config = dict(
    n_layer=10,
    d_model=256,
    n_experts=256,
    experts_per_token=8,
    d_shared_expert=128,
    activation='swiglu',
    moe_layers=[0, 1, 2, 3, 4, 5, 6, 7, 8, 9],
    router_score='softmax',
    routed_scale=1.0,
    vocab_size=10675,
    optimizer='cautious_adamw',
    lr=0.000678,
    beta2=0.98,
    batch_tokens=[16384, 32768, 49152],
    train_tokens=348700000,
)
Below are experts of layer 2 (counted from 0) of a mixture-of-experts language model. Rows are named router (the router's row for the expert), gate (a neuron's input weights, with its number), up (a neuron's input weights, with its number) and show model dimensions 0-127. Each number is 500 + 50 x the weight over its row's rms, rounded and kept within 0 to 999. Numbers have three digits each.
Before each expert's rows: a language model's description of what the expert responds to. This comes from a sample of Wikipedia text that the model never trained on.

# expert 22
Number abbreviation "No"
router:448556462465489516458549535476540491543458450467511432541500430451559537584520473536502545535535527594545508539439486537504544477498523440449475453532596398577469451455541555488501505389489461461506363390553529497510469512478461469559544478483565466450449617502487548496446491513463527609492522555526452599488522590468480527563484507491402492471567555548453521470522507612488472490498
gate0:494517569541433475485537478510476456516473474469409451519466501476527452475416521534506530570455539572411494578537485499484467452399485472451488446474553531468476497526471429434554594499433497463559496521586362523533414462500496373507526529425457477491452518539462503467434537420445484455500482577451533567460518559466428499570497573581510422464635510498473518546432500553407460464421
up0:518509534481428465405501457546451461519481459420451497574451499453499464497375488506510586557489558637416515543532467457514467474479470417438497453448512573466469500494482409445516565502462473476548537553584344540571426445499547454547502495447470432488477499481480537426436469435468515497504502561456537551520473590458426475523386599562526492473599493447448506532477505517405448501420

# expert 38
Line breaks
router:588464633521548506438478498453504574509532549488500456427427408506451437466502512482688481509532535506522418540505530506473496565458489566529574471459545452481512478571396510498501444447466566509533546532346534544489502364457457518477495527404456536499549376474573466500550502549449461438539567424567507463494444507488492620530455475471539482645564539507477570575526588406528434501494
gate0:541514518465555480548626556621449485491502485496510517494461408538476349531438488577564502515581576548479536486499498517490534579502482437517455471504473509477518587389516472467470446479517517484549475500501428485466491442546499542515606486499485461489506405579563571484506488529444493501475507501540516535489606584449466526474526579395451505527496561502495571485526487507525439439476
up0:563459494452493506392389446397545550519563544492448517486524591476551544524464492353416486468309466481522361514515491479518476430541462594517500496468473610522506475550506531517494407529474510543494502529580543571475526547454489496508462429453488518475512531399445401442436506446409524498495461409476547512530405475570580434519530475566487550501460434494491456550473508524474516458504

# expert 39
el/er word endings
router:441510621505514431439514478541578437477518440449547444521484537455467430510446485545458456463559389496448528555529519518511556472546532420417525435412415514493503518578424483553469534473500412497544486509462564619602501545502480619564549553456457558560456510483532561436409547469482476479494396542478559434542587485579564504437520503581463477412514456471492501514502482538546482580526
gate0:520537482504487447464528525486537567587541481456537514485593507463545484547486539544506527559535537496431627520522469562447581500537458493573510452543537492430459634513488548591501513541562429566512552454526484489547576459464451531462546483513443462494492507550534555434509403546406533459410444501494537474442523503547489467449460527505458468460565501460522509474420512530565447557493
up0:460510560504528545511457468519498424415450514526502486527437517475452523509525463474499484471484481519522408494445538499532457536460541514449510582437476557562504410501491407440530470446473528434452491523479524516447454534577531438555480457505536567516507500444439431568473574411550455507581591483473518518562504514458494529524529511468551553540419481584481466538564493452392519453523

# expert 55
Table cell separators
router:467470455453469503522589479540439570495442454487448518469489364577512542424427496564535585526546576472528583472443520572525622506563511562479523506470468512511427538473552402560579469606460474480417547593497443525590492504541500438451594441613538505423505539558557423569494497500544472558501546530450504556487583536510407588404484430488571524442487501557512477474560565564509478464539
gate0:503521566360504559478516541524502375531419465458499413543402486518458495427579497525465451572483447523452560593563471537448510505449473469529418502491536399520579489535507491531471552515551470577472488476458549424438559469412564521484502619513537436486454597432522520494577483571557450450458485461460540501543402576456509416449542484558491415518581402534516519528466505503459478575497
up0:502457461609518475579429447483513490507628465465506555481523486419489558496459543469514491484446523537532362485462433443551430535508479492522568497476540543456457494452512516481589483453532548475536487454487502568509379512495514524475454420428503536516642406478459482487459525373394532468523441548509428442493481452559558551530503578443497559508404552551508506447454496478460510487487

# expert 12
Name-internal letter pieces
router:588524531422499448471473466488553509462482458501449429428431513508461464467527568542442449480493498527445508520414497492605477513508517538464461494449461509457521439545576502535482480460550495533486556525420442473547523547531603487550419531576645618550446533549559450481494539496522485527492507501502416576491507521422568463570589434534488478574541457514527513579471407426490504556470
gate0:550446479478456495537588498436457542499506587574540466443504403462461417401540476531475471607397498531453457519519585510580632429541551588471554583539619503570423513512662487527447572395486493500579485512517501512490447538535527542473504468538538506547517541486454524463472489460604448482479490383450421547529551556465492535510562585514547417542548524531484426482478481491448523543506
up0:567418499471492550451509469533476574496527559511570469439545388500482418454403377434476492559443525542456465469522549485587572506535502643519581548507627461532523450543568482498471575462564470501514458540552462518499495525539508485496480506534470549485506571550459501459527534453514487469524444376361423532511621513442542534435491577492467451517528556525524450548442561452516564490533

# expert 21
Name syllables, copula verbs
router:564445521537409497505522559486538492493539545550526536463453493461420555477473486550433389472611523523385577412597452591459495490493511544572525546517542467422422536527509452521509429475515466523516496504549444587509484528513525544438452455542497574493495406469543554426528544518507564480508455539503432472548334386470439501482477475469518512484406530531511457499433608467522507559507
gate0:539482480434536523500511574404519387354539540548445486492530552516505479524422484494569472549603495505422497475631611446501480514468543518435492474460560509440511539499505442455511460473505464539539409462517435501481507520448488504500437547466516501531514490511537550536475460500452534433443533509552426481560478478459552512523404573556494491502580543442489609577435469463498523517486
up0:536504501452463568482470551444604411433562570506518476485525569476447530440499517567492409505591518451355519440569599475492577478438534452488516461514511544429465535543572450465452455440590459472555465475550399516482460560479470564510445550502478597550497461482536580490466435528507550492458505591534449478594466436425492521614391562454514508453534602507518551469371576472558539529521

# expert 42
Table pipes and odd pieces
router:456508512531428526497552468456534464488552489559529525463482421466444564499419531586590572460539472537576434441542478516542495397480501601470486377464493393524523644395532490507415499461518466516572445469551531471451501563573525439498532452517399482500548491413535501538557427430497604524467491464446534524509541568472409560465403520486527600511479574509489542457481612519495457433497
gate0:415420525594445555445578496389610405541543514468521462549454432519529438471489499558453500419571534558473529523495560499559511477481531578422586459563485479536485473533457451501416529503491381495568497528483503460416442476450406490471534532478422503482596517569513552445505502526516487475393474510432554459491472498473503546531449578496486514489467449377521561455499595533490531538475
up0:458485431575441587457507503471541351452475456490492525540481407590508487537519518480507546514558539478448630451517561445483420469499552572476407505468472477433534459460463535547572510501418424524459608515520531535463536491464529468537570522460460482440529518572462513521549496490499554543504534615496568528552469463448510480503493494489551513449463436465508499509516606505572642541451

# expert 10
Table numbers and "ay"
router:459476475523434551474439524444542557523527468384557581526504498502571516483392541506436486422519545437498453515482455500519453497496416396416577522520500489474516523506640438434470481438566519429564577585509459481534482556395527512527518516493486535502444472533481482535437467574557516578539457496496550550523420514467523442411477500505566460505410445527435463431476528579517432449545
gate0:487525513485532480527513553409520482435563515426465582463526552392496462397460418500536495494499583445426461482594451487456451509468449508518589510583518486541453480455552536454407480518478510491543529574579554550507620478448526475502503654472601469564484463476531508525510491492531551438518507489621521505591493453589473501489467499443460502483532526411460512453439436482479471503497
up0:483480520510485510393523429554488488569437514546470425517507509580501541623532566472470494498503426536518554598442544500522564465499547527529404491488438531494570512525455544508572529445487531529467445436463430490547393514583386515472505388510410482430521561533470491543523518487474452539508472523386488488419492540380555515541577526499521465521486501615541466529552550528543484482529

# expert 47
Numbers in tables
router:500459440469482523535560560401518504481557469433439407416473562506417532565440544577533464467398497529537422486436429521536619510395488435479467547468538435502551527434470461484487496501463556476416532452371520461587517459487573478402530520500562638499390540442529478501498529440485469561547564523492427618477453444494484542536428442496549414558519513512533451451563532531445507513511
gate0:529468513448483470414536501523498552501537495413573488520542448538482568394459513524598445455498378558477461530497401551418547530469516467469473525521377436517464531476475476515451519541558507469448565479454505531522519456491588448426483523532508545563447485590572659523514545611580531522493510524502463527440411408484480537426465452434528545452622510492512509487417484456459391547506
up0:559530471468464466521591433433463513482541503441524526480486494540469539486502501507545494481454467580465498515423340548471554591468523528481439520484458492429462578456473444548492567499560555493480506453439490518564525532553556506525487442588487516600465480522631592494475551595505509543435539623554504546363464496480416470416487490410528469417578484487526495439490438452559340548516

# expert 29
Copula after subjects
router:477513368542546465523467496477506540555482566518515494447584451549455451545471447519529366437519560546384516572529448538535554470537514508445492472570472526559556523590450458527580478489509479428508473445546452558470455411518522478490593467549464476433467493464501524506527541433489526508438536524488514619431489608461502431460508507494462426395508519594496419477535527528454467509547
gate0:426614519492478520525486495565484490488493552526424480501483489471519428470445455484591463493600556546508489532417496441524437553392472486488536450495557528477485494526580443496510504410601499464442438482594492457479502420568531495540513486455510530481494463500452462551593402421500537526485529502540460514457446549388405538517563531423439516551520496549424601520476436453559487526490
up0:480424486541496507492507520443481465470494447524568532533485552549506548478466570567401573512413408446534458466494523545437559477582487535593460567474507481455470488464440540525509530608360464569460542582422559519541517562491529558500450446504529388512546560559533513425483524532477450507494439522401558450510520432578502514465416492600579484450472486413549433479500590593443571556500

# expert 40
Plural and word endings
router:525501527458471525451545461478456507377440547469476539482522537456527460497430482456518516559558482508449448519569576550576540459492559529454464547452488517500407452567628384430445513484555612516529587608461599530455506522387523441531520504524521534560461547524474427481564483473540449612490443501536537574455485475484430483480478526593525382505496402512463473507447440581446560494476
gate0:513585548528478553522557575488529426428520509406493465537528495432559453447510511502472410495514562484605531508538562611570394423529499447501568513553546586577497442621516473438442509490488535387519608500562464527490482452466474469430550474427522574541551391515566542470490495562597538482432624502476571531555543434432435538554417541405497532498492464433564503446505557550481544511433
up0:525592420450415413420506434425515532505504443478454448579556479514501419497432444468595558591515520562486480531516494484472583503472439423505459460554436474443487498449572510544493459536581550473594456476525463558527502483523416565499511556466429482468502602533529493459510472454543493479490493457459463472471490502481512503495494471439485497545554479509480543499529430580471541552485

# expert 63
ism/ist words, civic adjectives
router:484536554500566603484508453570454503574500557467585422578502475571468568466446565583502490597553443577467497555503545504493548448485488529512453469545474519445493565479579451414535577510580518509419459450562492531603470574468375550566515598482441480539520530465475479502498485534464461573477569468556427554487565500474495453531482542491523474486553430547441459453572547527476467475571
gate0:479432519506493530561504317517466537457440605451536485516439468540505535466430573473491507544453616517544422468564507525549595499498558498516560480483566519477603516481560372467547469493561507500470463488541489437542565518415443492541648472513442566456506543583543441505471504524423423503461477519499483573478535490490546468477536507512557454496532452498520472551519403564395442432519
up0:444443460433474485460447348526427537446444507505503539531548483540488503484446478490501485570492581500495452533555498493538639533532523593557494498486535542444634520467609353436539484540604568451459482533523496448524549517488507538584532490481432508421504516552468439515496533450363469525563482542486480500502611453414443507550621465577520483433483461486507484503501452585456467414554

# expert 24
Institutional and field nouns
router:481458441470559487548540527521431441559487586547502475545498463480465523509463563495536526506496492448554563584444559397472474474597419530592455463480529580484499508438564396369477533561577523499523456552454531472581500400513401537531567503491530393524425479442489570442517429449472445469508525535456463480574496536423521517518552449489538498527507409440444460511546567413497442531463
gate0:557518627513525543392460536463460505352496471535518564517540507495487506507457492466488469503548393586471516487442567603554513516489488520505451606537443515514445525497462458520435522561570467586477527594546503558606473461446494510439498536514524491553504497469494493430413497544502571458408435538519518627449469383512404477490512484382476604513422508520420480468442538526491541543543
up0:481597534569556618575507509552498436404549577545512468499557536487497487545549487479545456585547497517487511487465560522512416446571587515487504462621564584546555626430506405458419436487614475504522445490476567568530454495470443482437493553568469496570495508424537502470539482492410548479456438589516502519523483466553467495525452434422458478516578493406412540466431458411541570564410

# expert 11
Mid-word fragments
router:534490527489472532429503566537510507542451419494482527591438582450573526652591594458524536557508478487508348532493548527495451572505538432546453511455437541515452488497423489566486454391559457463480499553539475602518456439536413528571495461557578536393412567569486411488489458497497475507517423467469512532476543523436536478572466491518544537562501438515491521485475493559465587553455
gate0:440415492559424503502434543515441510530475509431521500435449489449555571402486453416421512488396526486448466495450481450467382563471465456506458499385567497520427445547561471546482495498471561446532543564465603548505494515433493434576471372535519562534441491412548493448431511414419418478562410521542474519529505497470478476481540534606541467402548435528539503513492439485486522510542
up0:519584504427537462482538456575495536413482537514553459517537516511451433558449487537528492545530444496505555565597500551525635397547535513546570487569456489476580566460479497453513465561519555483441487465504420420504516499569482510503525539449491427548563487485513466569548527547518518534446547443494515487500512496495565541441433457504385460541476494416508491541558470505496490456439

# expert 54
Line breaks and accented bytes
router:497509479583484496558409489434553448563537563472482587491529518598561412574531502451450556516492553429410555512507513471448463443555576442535497412513505499544468496559453566582501565499404462444433499477562500415450478565473473507549569592606459482518564389486515500519530477515492597430482434467439575503529452566530449552504567472505502520502596515418524598463469487449580524477569
gate0:537457454457476547522489532452450473502472534549467476499466463488443528562507619501522544455459482445502499576469510487414531426537590439556468466508468482490488487556536569530459542437455498494481577473438464602488472578475538531432442548620461445535503403483503430491508598513491477576414499483438491519511560547515550447471526506561533350501550463503509511533479360490539489514554
up0:523478473492568500507488512421474506511473551479463529488484478515462542583489587527486511496450530454478507509409455560423585384521605491493534504501454523489464515547525554489467444464425476488465498445476441556473596526428505512459469561574519381483411426449486496557532582500544405572418467460387453535514512610606530517505511509541483396515561458493510480516441440499519468462527